Below are experts of layer 7 (counted from 0) of a mixture-of-experts language model. Rows are named gate (a neuron's input weights, with its number), up (a neuron's input weights, with its number), down (a neuron's output weights, with its number) and show model dimensions 128-255. Each number is 128 + 24 x the weight over its row's rms, rounded and kept within 0 to 255. Numbers have three digits each.
Before each expert's rows: "comes after" lists some tokens at least twice as common just before its tokens as in all text. This comes from a sample of Wikipedia text that the model never trained on. Tokens count by the router's weight.

# expert 49
comes after: " the", " The", " of", ",", " \"", ":"
gate0:137093138083102095164113147140130129134137136175112166137131150158105147121104133107142146134094134106150148164152134132123169155136145124173161132144164131101174166130142132125085162096131125139149119108133144126116148153114109131112176125109114127160119088151129139116109137157139099096114172132093150115167110141138163085120108125135156121164147103160083133132143093110145141125119
up0:159148124112094122144137182108114119100131129161131166166130171149109094114121079105146109131087142132100148107152101101123173133137148090171168066112108129140151141123151131091115163069138063101146151157098106099099118188150138136137128115154128139155107096157108145129104114144135156083116123142156130131099109130112121093104134136122095107113115150151118122137131105143113131142134
down0:137146145106094192168129103132134103149131126131099148128175134114122175122114145118096128119091117105149148118108110120146143143070145105126111136116138125088127096168137117117131127141148167133125181106154156149151098135115142137090175140116090178119103127078126105122113078120122090127137148108102138115155124145162134096128076163119099154125164100137153168150138116136156106145190
gate1:130162107104154109150093164180125146144118139121147091145113185125121084097134098176125139157101086112135137122078076145147100165106135127107189061144132139111152090124137135115166148094158156101168120174146116129127104141067095145195153159133106125164124112116112126103115123102096118160109102100118125145119184169096126131129159102115148104172140089129124168112109127164141109120122
up1:171141121096161136126126133189121168136124189107127132104138132113129120101148134147156157133109127122138157123132121132140160159150135157096133120113149168158125126151115114094148144146127156121154143135125120088138158167052103134117163100121107136119164144130113114108079128119147169170129109101109118121107138101108150151164123122129142125126099131133181114160137188145172112132181
down1:093139115135112133086123154098117158109096142107141115124107142155108138113136157133133148098155100089145152106128145112186118124090104138112159087143093133112154135116101112164143126140108122083183111153099094129102151130133132127145111087121094121103138118156086160111143130121130137130070143106128106113110117123135107099106148126112130123068119135129180158122131154148142082094103
gate2:117141143153164135181124123144147159125135148156138135133116159131139163097116121088131149161135121084156112130125114129124129121111163136122094136102091095137131141126120105174123121150166158167118117118111094167164121138157088127127096113121149123128095148102107106123080137098094107110115159141113186096129138164116140148140136129175146168154115129153074058153113152127127146171116
up2:153142134142127137175117147112155098148147174179133149118130157087146119139075135091130137158146117094113143168088083131146141148130105108126102148170144110122131100108093105146109132167133163124116112109148121097107192138146127102156081128149120138114096161133107120128147102117120133104122107128152112119212139142168101154141154108164149145152126134118084131134108127136120147121120
down2:099147102133125173101159133136150101107107135143124145118130191136152123165095156098189101132143165145150126127154144144129127132093084124122148141129106077112134100150121120191125112091119105128132132156111155110137097122120117121122115150124132130111151123093150189070119118163089141165111172112111116087153155119108143114157125129123151098158132128151135118147114138166127130101095
gate3:110171112114127077157106121139127149107163151169157128107111130125140113125105147160146125152119130100114124125109140113110096122114117150182133180172176143132104131109124127194123116123152156107144096162126158163136152166111124125171153150125099129127109146151154131123158121130094084104097157077126149163099136136164112144140169124119116117129119136164116113158137140147139089145130
up3:161113133133123118109115125118123128174098120057070167100140081129114144164132164156095167106135178126100126137147114143162073107106096171114107084119128106111104160173089086131144092111133148110105116152115143121122088138132121130139107134146103098143135093147135081135127116076099084186149104157080153108134128135140144144102113145157115137128124123129122126133113132098188103109128
down3:155063090126167147140122152158116148151103142156144065127158124143104177111138105093111128152146140180101134140129144111155139137129141086090167122096135116115136147149095148115154110168126110145128133143150158126200153159112146094124114126168136134103122088108120132137147162128135177123155147133135138159103156122129134095132101181137100132120105127081127124142122094126125117140108
gate4:106166128086150143110087142165160136158154119134157159124120160150075116122130152119092144124104113129115117155138093157106166120111123124150098132112136125108110124070144125125143094170090151129143126168132141163088160156061106145178158151096112117117116137161115117118140100118143156108145125110122118178153094098151144130133118136139106105123157095134150129132108195128096121142126
up4:142170110158133146110143129156176138134164087134171127100123113142092164130142091120119096124092103101114100140093092130100143129138118145139119165117115184123129138095104088162117107137122150097161126141090123118160192119107099120126153099109118139112095142136113110126143124174158124132107118126165115202111117108112144133128088138168117104117140089106101096129124142119131129162173
down4:136170152111136098091106149100140121126157168079125176143133099112091167168152132132139144055112079089124142145083112131106132103166136142122127125116119126139134154105125150142132141131109155102146097142134117098151169146118135102153162184117169100091186131165092096141132082118112116145167136100144111179112072111134127156123162133146137153154156167162137133164110150119105138128126

# expert 28
comes after: "\n", " |", " a", " A", " for", "|"
gate0:119126082122111087138125153098117146087130137126190113186128076171119151146137135153102157152166109128124164097130126145150139124138109129108172167129157079117121141129127134163164118111138112124140124127131096150105140091131118092171071148124118105143122105161133133130110118144127107114116128094150157155128139096074138079152190123109100091149150156146124121110100095136120071129137
up0:145139087144100135145143085114146152096097115125181077169097104165113148149125115092139164139163170126161129133117133164143122118122119157138091116151129126147126139148153120155149141104114120144114121160142195172106139134142146096170095183142110103096160177134155091146156115087151116103115154142141103104142155133155089112124170134104135088146129111120129140148071138147135084145135
down0:136164131159096132114138141131128155173125151130119086133146068121149129143133133117183137128135164142114091148084151129124123079115159091130096146137137166109158162131143118149109110115124124126147149168125161118149146140130134085102113118132099145111160117112154165148112123145111131144103139175092127100146141176129155109097118120104153134135127143117117115131090141059147146132109
gate1:164147082117108134116126092129095146109144115111146139128113104108112117126155122138104126151134158117151099089123159133125141161085129111103126104119122135099118141131187137121085163145193191123136113140167076132119102174133170105150104123153098156121134149123129138148098129112163124112112128089156126118154209131102141094140104146133059167173109107115119145104164142124137149108096
up1:118068147170087137112144153141108118094097124137155129176152122141150117121118101138158181143123137115118154094134090128112123116134137106145141145123126112107127098157115130136123136106121122125087135137124147148117127104112146071108135100110100136106175108112143191126131152102144097112078134104111136108123110145096110136171128136101128082135139095114128149134126083129078159196130
down1:178130129169155118110136140134127125123122118107171162132082121133106145144070115090172129150093114132144127102125132122127121130140124178156103137124114159165134109143129094123103108099139150116110136137074115182153091104099131120166131091106095144128160118151130152092111119126148087169113129157120131112113113168156136105092128124122131140078133130131131107147112111070115125120128
gate2:146124110112160108103116094104170140129128108142143097165092100122134121149141129143095100110143119133115116113134107150123129130153143150129137133154095113125131137091103129143131152159136141141145151163124144132154089141154109115162128168129129158135165093144158119134083137145122177124128112114143133148164135201125175098113180159086165088148174114129110077115122164158119128094155
up2:141126107147117135157115148098097161128143123116151155081108135175152142112157124122133120142146120112144094154141179120130109112116137144132119133118095088135177132146157106117148135118144109149185085132173114144144126118113146145132096103095142113142114153094103167159107084142157088106128159178135123137152126099164100126108125156153138155156108134057133135124166076133131124117138
down2:139151118123128117138142127105057145097149136110135127104142112142146145089150057145136154166162172077145120134111153135167123081136119153110104154182132174122116126134146126089153115116087094106129125119085148123147137145132137128155128113152102136090135117141098132149126092126108108166134094117153113102110108127122173159068118134125124123129096159124129130123118139127128149120146
gate3:131148154131138120155114089124079147165187129135126185139136131108102123154131129151069132145120126100131110103153107107117153102119159087144122114156128123132128110112141098162100146146129144152150082161094193133108131102127150118121115144170151105173158111173133084160121133107123124096112110122146184135093137138147120158121136150114140121180148090140122128160113157106129113112117
up3:145117169120145159148122123121120150118159089161119133109129120102141136132118162119097151136133107095112141149112118127104083111117144123082140105128119150118105144132128140108151184166121109137183162110162102147145105105118127161112125154140114072080102129114128127132141119115115143123150134118135175136170098154094121136113113106128139147138117102069093121114128154091114093079172
down3:125146138150142140147116165097136073099130155143078144112171103129089110174124118103105114127091092125092181134093076112109122084142143103108187127166148142111145151086108107168127142157105159142152129159139101141078075088158123127137155128140148142126122115134135146151116125130119155173098131081103124187141140142128091147136084127128143130162132166136136145115123134136133101100140
gate4:119147091148127137140165144112137114115121133104100090165082101113070138158173127099084114159135119118156121109122127157129117124110168116141128110135099096097125151127135130133122131149131112119097128162135091152157070149114091139118133106123092132122139113124137094101130162128119117123074130119140195156160148116160128117141141140134103120135136111094147102152095159099132132125115
up4:129124110169147147154134122155118148188128114151084156137137159122144171147172092107128159124161107103122144166172153139124157102131133097137132104145124131148122093135158118155108078134125139170115133171133114127135145160162117111151129122160197146130138115109130107171109114096103138149158114127115095153152111118138162132152139119115133135131145127194105112107145109118135110132132
down4:107101134120106159113113096165091103110091120089106156117092092140168121102151136146156099111161132191105089109174153121157131089104111115114174118105134118121142127135117146107096125118113138102097128122171118113151133155153078141159146104151132126147111126123112171166100124114123116095130146122138137133094125111158095117127103131163131105109152147109118099123142102157090183146115

# expert 25
comes after: "0", "9", "7", "6", "3", "5"
gate0:128098133133085115152131115130149123145129110099131097127102103175117116102060120135116124129132178102099101111122082072129155131110116195112094121165128142143126165114169154071168094101138129127138122137113137103123139133065164119148159135110078122154142109099126121118127178119142150092096131110119121078109136125109132127147111135085107115158119125142136145119111130120155112137107
up0:152092149096092139122141133150112115148140124110143114117121132161105164125107126179157141125109174167159099107130087123153122160103144155175085071137092100099130152142204164124160116106167128106095162110126153083143128091087130143136148119091110113137114141129175139083125120090129132096096119146136111108098116116139116111165100132131107091118093124105114127132122105149160096120089
down0:107135160094174107123132141128101129147134135088099122120148141099129139107104151116123166110127106104132108185134155125157132127115144097169121089120140139134139136095091154157112127121147115142154104103126126136118195123141147131147114133074166114101178116058129098144148114131150156109120134088081123137118145126147166117114124164144119110166190170156142124122070120142140170139151
gate1:111154142156144115111142134155140094138084157113175151139136137124132144118118128140116149114091149109126147151145132111115167118103154098116154109155124101106175102170147150125118123185122161152114105122090112101109154125105129063135138117132133125126136133145138080134123115086133158084115137085113118117076150124152141145116150145140140113133081094116093136117117125143121115174098
up1:155101138133129103126115111108143117154108135067162136092110127168122109141110111138133146110149117119123149096125121123116118121143107129122112137147148184125104127122075140165148173088133139112115177069125138174146097107134164114163093133099139152116135151138129112135173158120090144196093119137130144186099125182110144170109165120138152157154110126130125123138154134098130136159125
down1:119131159121156098148120116108116136153151079123190074116130141106147127139116087133131176166158127128142103095145107135131173165137135152117163146075171109127151123122136136124097176108117133138097175122126148132149113155103149135118096037156146102082174137142148128132134124128134116128133119109099124148083101128114114126158142166118120106153137116137144136108133117092137150115125
gate2:172127138141140154139142088138129148135068094097117161156125144132144140155134128109133172193108111127123113141152147122150134131114091083123209128139161102136112092145139127115062154155114109106155116138161128127112159135145125137128118158125113096158143102116091117109119100121123105144128083109182116127096112146101112122164184112128100161175111115143082086117120120114156145154084
up2:144184174150098150139143128138106098139136152124139115164078098138124160107132166148157156106122102095103147122185114128163119124123140168115143116153143144127161097153105126186122127112146111157108088173123119135111088132152136105154152106133187157150115119128119130105148144095075128153126113110159121104140117155194106105162118114096139101084098087145082138116124123082083114166132
down2:143163147087127091109139123139128111133172096100105115139100113078133126140101084128112117142169092105154085100104130151125113135124118151119109133119172057133129133115124109101120135103094116129112107142128172135148140182149111155137123118124134129139149092194130126157138148154149096137093166087096079118112119106118134150145122156109133129165138146118154113114147093047142137141122
gate3:122122120094157101103117182098125141138121128148117149149132108131106112098146173099110136118163095100168153125137119133085139106156136102117131147120141150118124124155187111101117126140098135140129060141113169144128076122071083090111146146141156085126105147153130117094122131127127128130125130143156146132127145144133137157155131174147112138130117083100141180105117173109173129129135
up3:129136127116165113143112134107104099115145128124132156157154129077131132120139138092133134126140097156182117105123104134074086079113116112117147113161137159114099136115102101097128133149088121105116122165137159128098098131129151140136145156130142123122122164100090146101142162124133103161123141163137132162140098144156123163145090177093098150076102127112126144127121138089137178089149
down3:154110110138144094079107087131104140140136144068106100099181132131135148115127102127157134125135119149162097150137156165137123112121118123166131102113098112151158137116135086148177115122127120107148123141154143123145132116090125119134131135107093109128155122148158147128142121109132071151114111166129156151154147153102123108181117140154132098141097085143199152134105155097089144125107
gate4:116156136107115165117100106149100136147143083186156113148143098150131129189123095143104166101148134128113149147130089107113108153119102116118100113097151134135149098105136134120146112162151154140155130126138104171124123104131149124206123120126124135128135098117127096155119130135123160124099152151081141108143099169140174139182117150150095115129115111160131149129125122111132084202111
up4:150130144146137143115156177161124174119164101157124082126120093114155142120144155185115137130151127103109150188086131111135120111121125172128150125140099131168135131074099126122120123149132134152128185138112098057153115114100133126161135136121170122140104164117133106115092113111132099114120092137132114103168125174131153122165142124118104149141131136140091142152137105141139159119129
down4:120123130094120145161117130109142121141128103141136115135164133093114166107146176120100165119085127166126126131127134133072146128137109168094113104120162107110120102162121130158148171118149139126125109158122138153145099168101094144105127120131110121143126106085091120121087110133140140071114134132128124149127118147165142126161175098101078086107177122088157095129091096084097102119112

# expert 13
comes after: "9", "0", "8", "5", "4", "7"
gate0:089127113108131107094136131184158143113126159143093114105068129129130115103121129105126075128149125135141131157148114129103125124144148083136151162141120140087113126139160135126160108131104168102092097112134097126097161148150148117103163116110140121135170173097126091126139129119129147098135158099151114139121122145123092151148114118072146145115123137160128109091093150105093142120153
up0:133117125101128132168139137082130086138121122148110116129124140132130158173145076117171135132147150106103174149143131162161140128127122132118114124118124121099135159146159168127109098123113146122199158138125133147084140112137100118128111095102102136081127145149152151136137111138160124116127147133127143166134135099111167083067114157102116129175133139122126125108161208106158128109190
down0:162111140113135139097131150141133115115148129115160112173152166080139121109128123097152155143153086132083152165133122082113134108166164096166121084110119098105130156093154144119154178118083123092125133165154136087105139109145114146156138113140106132109123164093139130154121114106120116119145102152136117115122101145122111089119126127106131119160149136141146135145166167085127114101143
gate1:086128125119160114132158138160104165116179186111081105111092126140145124089130123097132189103166078123116097152139116143102150095124139144121126129119129161105153133157119121137164131153115147111098096132081133092114148145122123131086142130164116198118148135126122087142148134152137146100118103125112101134106129152141091096156118090122104146137113139147154142145113150153168089126128
up1:107121174094119135161127162111129120101108091138109090143128129148089147158133108131144100091126106135079156159103173114147127162169067150113119144140152146112123115103150165144156133092137115103109151100109088098117102160117130132147094126144115162187101121119172138119142129117114169169127120118148133155151115162120060138130121181143073146139132147144084116099145141159122183143125
down1:146107120128135111132128094138126109145148124159108127130116090150102136131116117113086118187102124108142146118080091115113077127122137075152121123128135133133131046165117143140075152129142095139125162176102155102092121110118121112121151109096116153149119105122106145124110125133124113141152127164106125135126105120104122102146093176138135124110117136100162144125113198099112125185153
gate2:114136121089127124116115124127147130133098164108133113110101091167184136100141118144135129145130118106133107111176163115107153147151145132108118136082128179093116112140148103126125117117146152106147131103128161112100166151106135046125126125096087122112116135137121138133149194112144127139109143115142157115130167113133132148126132093105230145124114121111172104135142168136165106134165
up2:090149162113166119103117152133124155171126102161120141081116121102156140144146115132125121133156048128128122122117144100182156154118181112104153147115135137107124113152126157132096094170166159128101109107134086120151122152145153100143118134105077107143139144130104133114102160107141120136120155092118127146136113155160158090123143079101114131166101134140132102098136134130146115158123
down2:125094129114089119067086137139115107175132101139128136149150096105119101155132167127119109167114098108107128128132136139161104151117143057152162126138070157112097135109118134175105100116152138163122131131124127101152131142096127094108090113133131119113111097120143116159081157133150142152104110132144130136113119155153118136155083121144095083116097084137105142107125139117101114146156
gate3:114127105186128133132110097110160162120156151096141176143110129180156145135095135147112125126148103124132135169127129143121131149131119126182151181123175120148116158169134127134150143159155127173126116105093137095132144170131118142124145140146136177141125127111175134127150138153139107128138116108148123092144132129142094115152190118087168129073130133146157138095092114083112117084125
up3:100106180148125152129149144126144145126160121144100111068130143109135130136131104118112103136103134155142167150121134161128121107093141145119159100116080113115125153111120153121138142133105152168108132111084125137086122099134121140190146141117156176120149159118134124157181137112140130137131159088136127103132130124151120090144128067107136123088132145146105135125119112105103107162081
down3:099099163178119149145160118135171084109165128121102165142145170105095129151161180130129070107103069193135145153096101126117087123099102139161124102138134111112078109112114103163120132130126092107105171155143125127119141114155108166185121154140149131134114128132113134126134149121083140101091144122132148117108104118126103106135134110165125086101129142099129146110126105161102188095131
gate4:141087106139125152096125162114148178123117164103108109073077108162124155179134119104115151125152103135124102126127116103161120093118148147167148120082114130136118113159100119094132124164140165154143154149103143103113114127089109147146108131162123135127136139123138113118146171128162139155108115096105167116108126107147101126168148124149176132105154149099129108105114158158141144092120
up4:140115140103108110140126114115146135155133124137123090137105108129149107141109126140146100126085145141156082135121112088123088113152174110127171150106079134077105126127159109098107166102147155130152163147134104150117127160122135153153106100107117140179115147127116151151124092137138102127140146127067130118160122147146078109127106086141125088097115136138108178121142137122144202159116
down4:108129191099117133126087146065116122128129131127115171085131134133094098138154156139130117106125106101159159130150145118127078096116110110142115127163091131141146102118115160157131112121183121115101134149134145126109089113131149135093127141130140110117144139101098136121133150123156134135115127111122167128087141132105117131150124141129151148140125107108144155103109052116112103168174

# expert 6
comes after: "\n", " \"", " D", ":", "D", "°"
gate0:112092116139089142118087143122104137126142118143096151139102125121134132147129077090142135125113107112135156117112152104153131137142130106122100119149142154139165188135132141135089119166086106141124117142165072155096130167084128132155127139125154102111117095101088165122147168145165191047159170108115121141103113127120133156115151133124131145135101132130119152117078137089119094089147
up0:121120112097118148138156150149167104127114136100128133093110137169118107112140129143134128110132137133108154105122094095110105148120134157120181135106106119111139117117180154154156158111132113115118175118081142100130129097190150125143145123105100130114128122125160109116105114103104091194102116118119143122117166139107091145149095080137101075122175128182112130160142096121147155150076
down0:118160135141129110110135110119124111124158108152144161153082135119181146137132148163149161103169155129107175161159166104111085126142111154150146109133156125172100132132102133148113129133136151117144120110136146073130129140138085137141124103142152148141146142185127117141131099157116134094120133150114125106149125131071135103159136139135136103118101111088097158091130171157152116141140
gate1:073119160140121116122080151095141138087157148187124100096136132162114114098142119087102133131158113145173103145120113146115119106125117118087112137138134143158113154119169151101139096097138123158148084146126141135144126163135127115180135127118118128106127137109112151162111166171155146078116159124137127153136127158094127106102157121088132158129134112130112148113160099150116103173129
up1:125150164149125104113109116170092138122176130095191121164152174173133143106090146122150127161128126101124162126148100103142146127111121084132134162102135088149183121147121104099114149140105103120085139073171110152143139128154169125137135095122097145133104119107124118094126093144139126136145118093090115109139132137128150161118136129152094148155144147125143122122131152110160104163162
down1:173133103142114119083149143149126144131120135129127119174120071144124137102088148097081119147135117155123099105111104106108150103108181099141143109101154136134143107113119151111172150135136111136153137161127153135135132133114117134122167107115098140162099143131129145134117153141159094121129109141190096122085119178157211096121126111102113127088149120099157113108142172105131119133177
gate2:125151105075127153141140115157148175131137094132112123124120101135116153152140143116154154109185083134126115163112158120101148156126147092175125168161137140120126134131164132159173149133148099116131129094125130156129120089089101157114113162081127144155130126109123132184108137138146125129130143124141162129159145097132102114093106119150139162159150102110131157112130116143114154140135
up2:118166121126124091126138144162095088122095120159146139148136153128126162111110118099169106137082142151142101150141102118136144149143119111155076109100099119109110147147085087108132127144138168093151122161109156069114146139154158133119154144143131147116141149129152116112146129117116088165123099131102104118102179070124123105094098169120110143134095134138158119119161166164147148140155
down2:164118107158153101163144109136124102124091140113115139130164146111101099111130126131157108138102106125117106105129151139114140142126132109067144126155128124113146114102119143137129127102123140104156143101120132082098128133071119116141126134137175131143173138114102115153157124123106146125104136138139118159163145114119126143083142134115114131130112116136142140154112173101155126136141
gate3:133133154155142124143092080129118129134143101101174098148114172166147119078127150096119166135139139084111095099163104082124146128130123167116117156124141154162160100119143122145146086135142139144179153100135117134165133137131120108164115141107114076099122128139144106130149118102135206143138093137077134142123147142110071141107124129143123141164130116135090177108140130153136095115113
up3:106148132159073121113152107113142100101139094142133163132145113164088142134131126140124107139136156136150091174137161133124149123110110081162160150146138112113114093107126123129123141111122128141146108128100151148105083124105119112105137150118161140133149118109084133076113155178142142120096113162155122152144087111168154160154168145112099122097135158102168153143128127081156146104154
down3:114100148110164148143150138087140134131163142163120139145104081120097101137154112083140109125121126161121074126116131116123141116128167115111120118121138111119146097117138102166133139095138105126102083151136167159119124094117106139141162144106078133165164117140146122115140117112116174114132157113129122131174127107143102119121155088106147105100098109136161100147144106116128130127128
gate4:086127080140142135131139109128151161115137143153147090153120096117152160133166138140101156135137139092156117116114130127150126164092139134157124112120153128102109143093137112123177148124108120119073084121156134139134103093106131138076158150089160123103132138121147123154172174116149089097142158132157164126117128176044097138172125119102168153116140109127108145109095181117100138125122
up4:138149154120138174096136085112118154121129131150169142131140119074087147132120124096159132124137116120141147140186105175151120159146130133136099146124116155136103118118132120118114069122077082127134114166125133170144158128159110085127145152149123149115105142169107155181088157103090129124139124167183099127141149131109118094084108110120085088125121152119126080136110150133126109135131
down4:129119132135088106145136119134153121116144124127142142092120113104118105082137154105179121126127109102157141141135142112092132118111132093161125152103115103112137092137126103105094109099120148126132141119105128119153142115137144116159121102143071112129098108141142140173142129115129128120139157124157124166122155130127075119107070159129180114161101131117138053139146055128138118139097

# expert 54
comes after: " ", ".", " (", "′", ",", " dis"
gate0:109151129094151120158118082113114096121125107167117106116116133142098154121139127154157122126177139139169110076166115114159168158097142137101115088126077096152103136153122114134093112125117128123139146190150110187144171171116108142107179120094109149125089139112125055147100140120128105097119149161150103164112133122119097105188130150128119130131116093142157150119167133130110143156124
up0:141112105097125102117135112136141149135152155151140137104131133145143111125152145122129108161113137123135091137111150165113121102164176099123126146120132117126113089116155092076126119087125108083172138123187173101109086125153089114107143104146122089142118101130113112120126149118139128139132139093126130121139153119057126147132109147131128140143138092175127111112106101167091181143124
down0:132107133083118088131129131106127138114102167131118124123161146166137210148136124114108128153110194159103152128109151147121131132169117136081158113111129081156177119144145120125101102111125104131131100136114160148144101122123141143068120101113176129123104118138108139152093138089132156093127129122146138169098115121078125169143153123145130161172169143148113126101110157125147094113157
gate1:145093153127175117130108134165101110149133096144150160109135147109125124126157124110127134080090111119102109124133095134127141164137078117145151153156115156170118120083099105149129112135120105090086124115097134149144111125113123131112110119134170149135111131152163102138164142093145139086143093109077146135105101148149158114106105124165168170149082106116095141136149094143167124158150
up1:137109129133100094118148130138154118152136145137144115135113109126088136124094128115125120141157145141149102115123134167187125154136157129162112140131133122085092128133168167120132103167093160121126139094122114186107167116131130120144130098128155175138103160150135130126127155143143130092120111131130099155116127148127105090126132132138119085116175146113087143124082127091155121147097
down1:138118085167112160101120135119123101127091143135150139110138139116094152127101099107140122097109141129158133131116112143111125124104136139092167155096125107132137148123182167133120125141108092156162127143172111108147147166133124108116108170101134146103144196116154130118155149134140171144148120113092139130136139099160141124108119137182149142132140155126098162117167119159078161105152
gate2:111161101176115141137128142126124131112138129129151125123126133128163124141153130107099126132145163120132139111151118138152119131142079122079106144136158153135126146150113139117134124132159133120151109097093127113095140145150118097126149131195101087155194144108124124158094174107119126067085079089115157147106183132119119153132117144099098105120133128111145161134122150138121114091121
up2:097101167081189139111112116129120092144129136110090141102134145128094135103141098144149138101123135139140132123098109130136142106098170140136160105112123119139136066123147132090092147136147121139114132179129121136124140134119080165136142120096134145116075139110123134124147070140123141155157171126195092108133064104121175107111158119144154097145137107120092109148167121106141152129140
down2:125134103135152115076112168108156069163155109130117120126117146084082121112154151132152141134161107090161142095120104157120226147124129148166108161140077104131166126155196134149137100137118143110140140178115159129123132143112122095125124106128108146137106143153155119163096144138139093141101123118166131102163149118090135146144149125110136105132124136149109150185113156105132143124150
gate3:093129120180100122123132106104138174149110139146108121128097125146122124127167132087129145109214194097120082118124134133161142095116099129146124137176125124126098126140137134151112124145099102191144124161162152131130131108119137136126117107087138137109156106166125130158126166126145101146101155098099123125131116141106147139147143136150183137180143114166147128120156142107155105149073
up3:160119144073171121153087123112155150126141182142135142136113152128161088131135098089115136123154117115168123119110137142131125109108112143160156129094156109162131101124168098096159118089119130098172124140113107125090117134129126103120167114140149129140108114081092109108070094146146119161181137149111170155164131124061123148131147136092108129127168090108121128131104116127134137138136
down3:088151154121161149143146132117117115112143182148107146145147153147094118112144135142160093121107187154095126155123078166078118124117113130121173139129080087171117108106159147135146155094141119119124163083123138126127111107172135135129107146096112109142127057116106137104110151095123137106143121133081164139089189100159096146107115138106117146130108116115155129145117128158124111164125
gate4:111135116095127137127167073129100110117176122153138104157080116137159101091119125153132147123141128112129118076158129134139140177096092140164140168120102130096091129131144090113108064148106115118147125144121130153142124145117149102105136124137091176073136154128116164149141110130107134124118135134142127177127143110162130155187127156125141125153115090149125134136131152109116125108111
up4:129144098134112091128133147115160169106099175113119106146119102116178113129103112155118135161112133124123159133118122154157147110147149102150158115126146114118117119132094140113107156120121102109177168157131153181106134104161081119148139127098146150130157106146151109119128120132131093107165138146124150156158137160114128140100157123069139139161068166111103151119108138182133153140098
down4:166115123120162142136155162171120114124146097124140144102098143120141154113145122079112127085177180128130087145145060116221158165138089104123109127116129138145116119123120136088110139134140125118133110151121122178121145129155115140145093136097127126122150140099088153133137108152127133143151117136154132094145158180135131135102118102110111140125135132100125083103111174144097099122120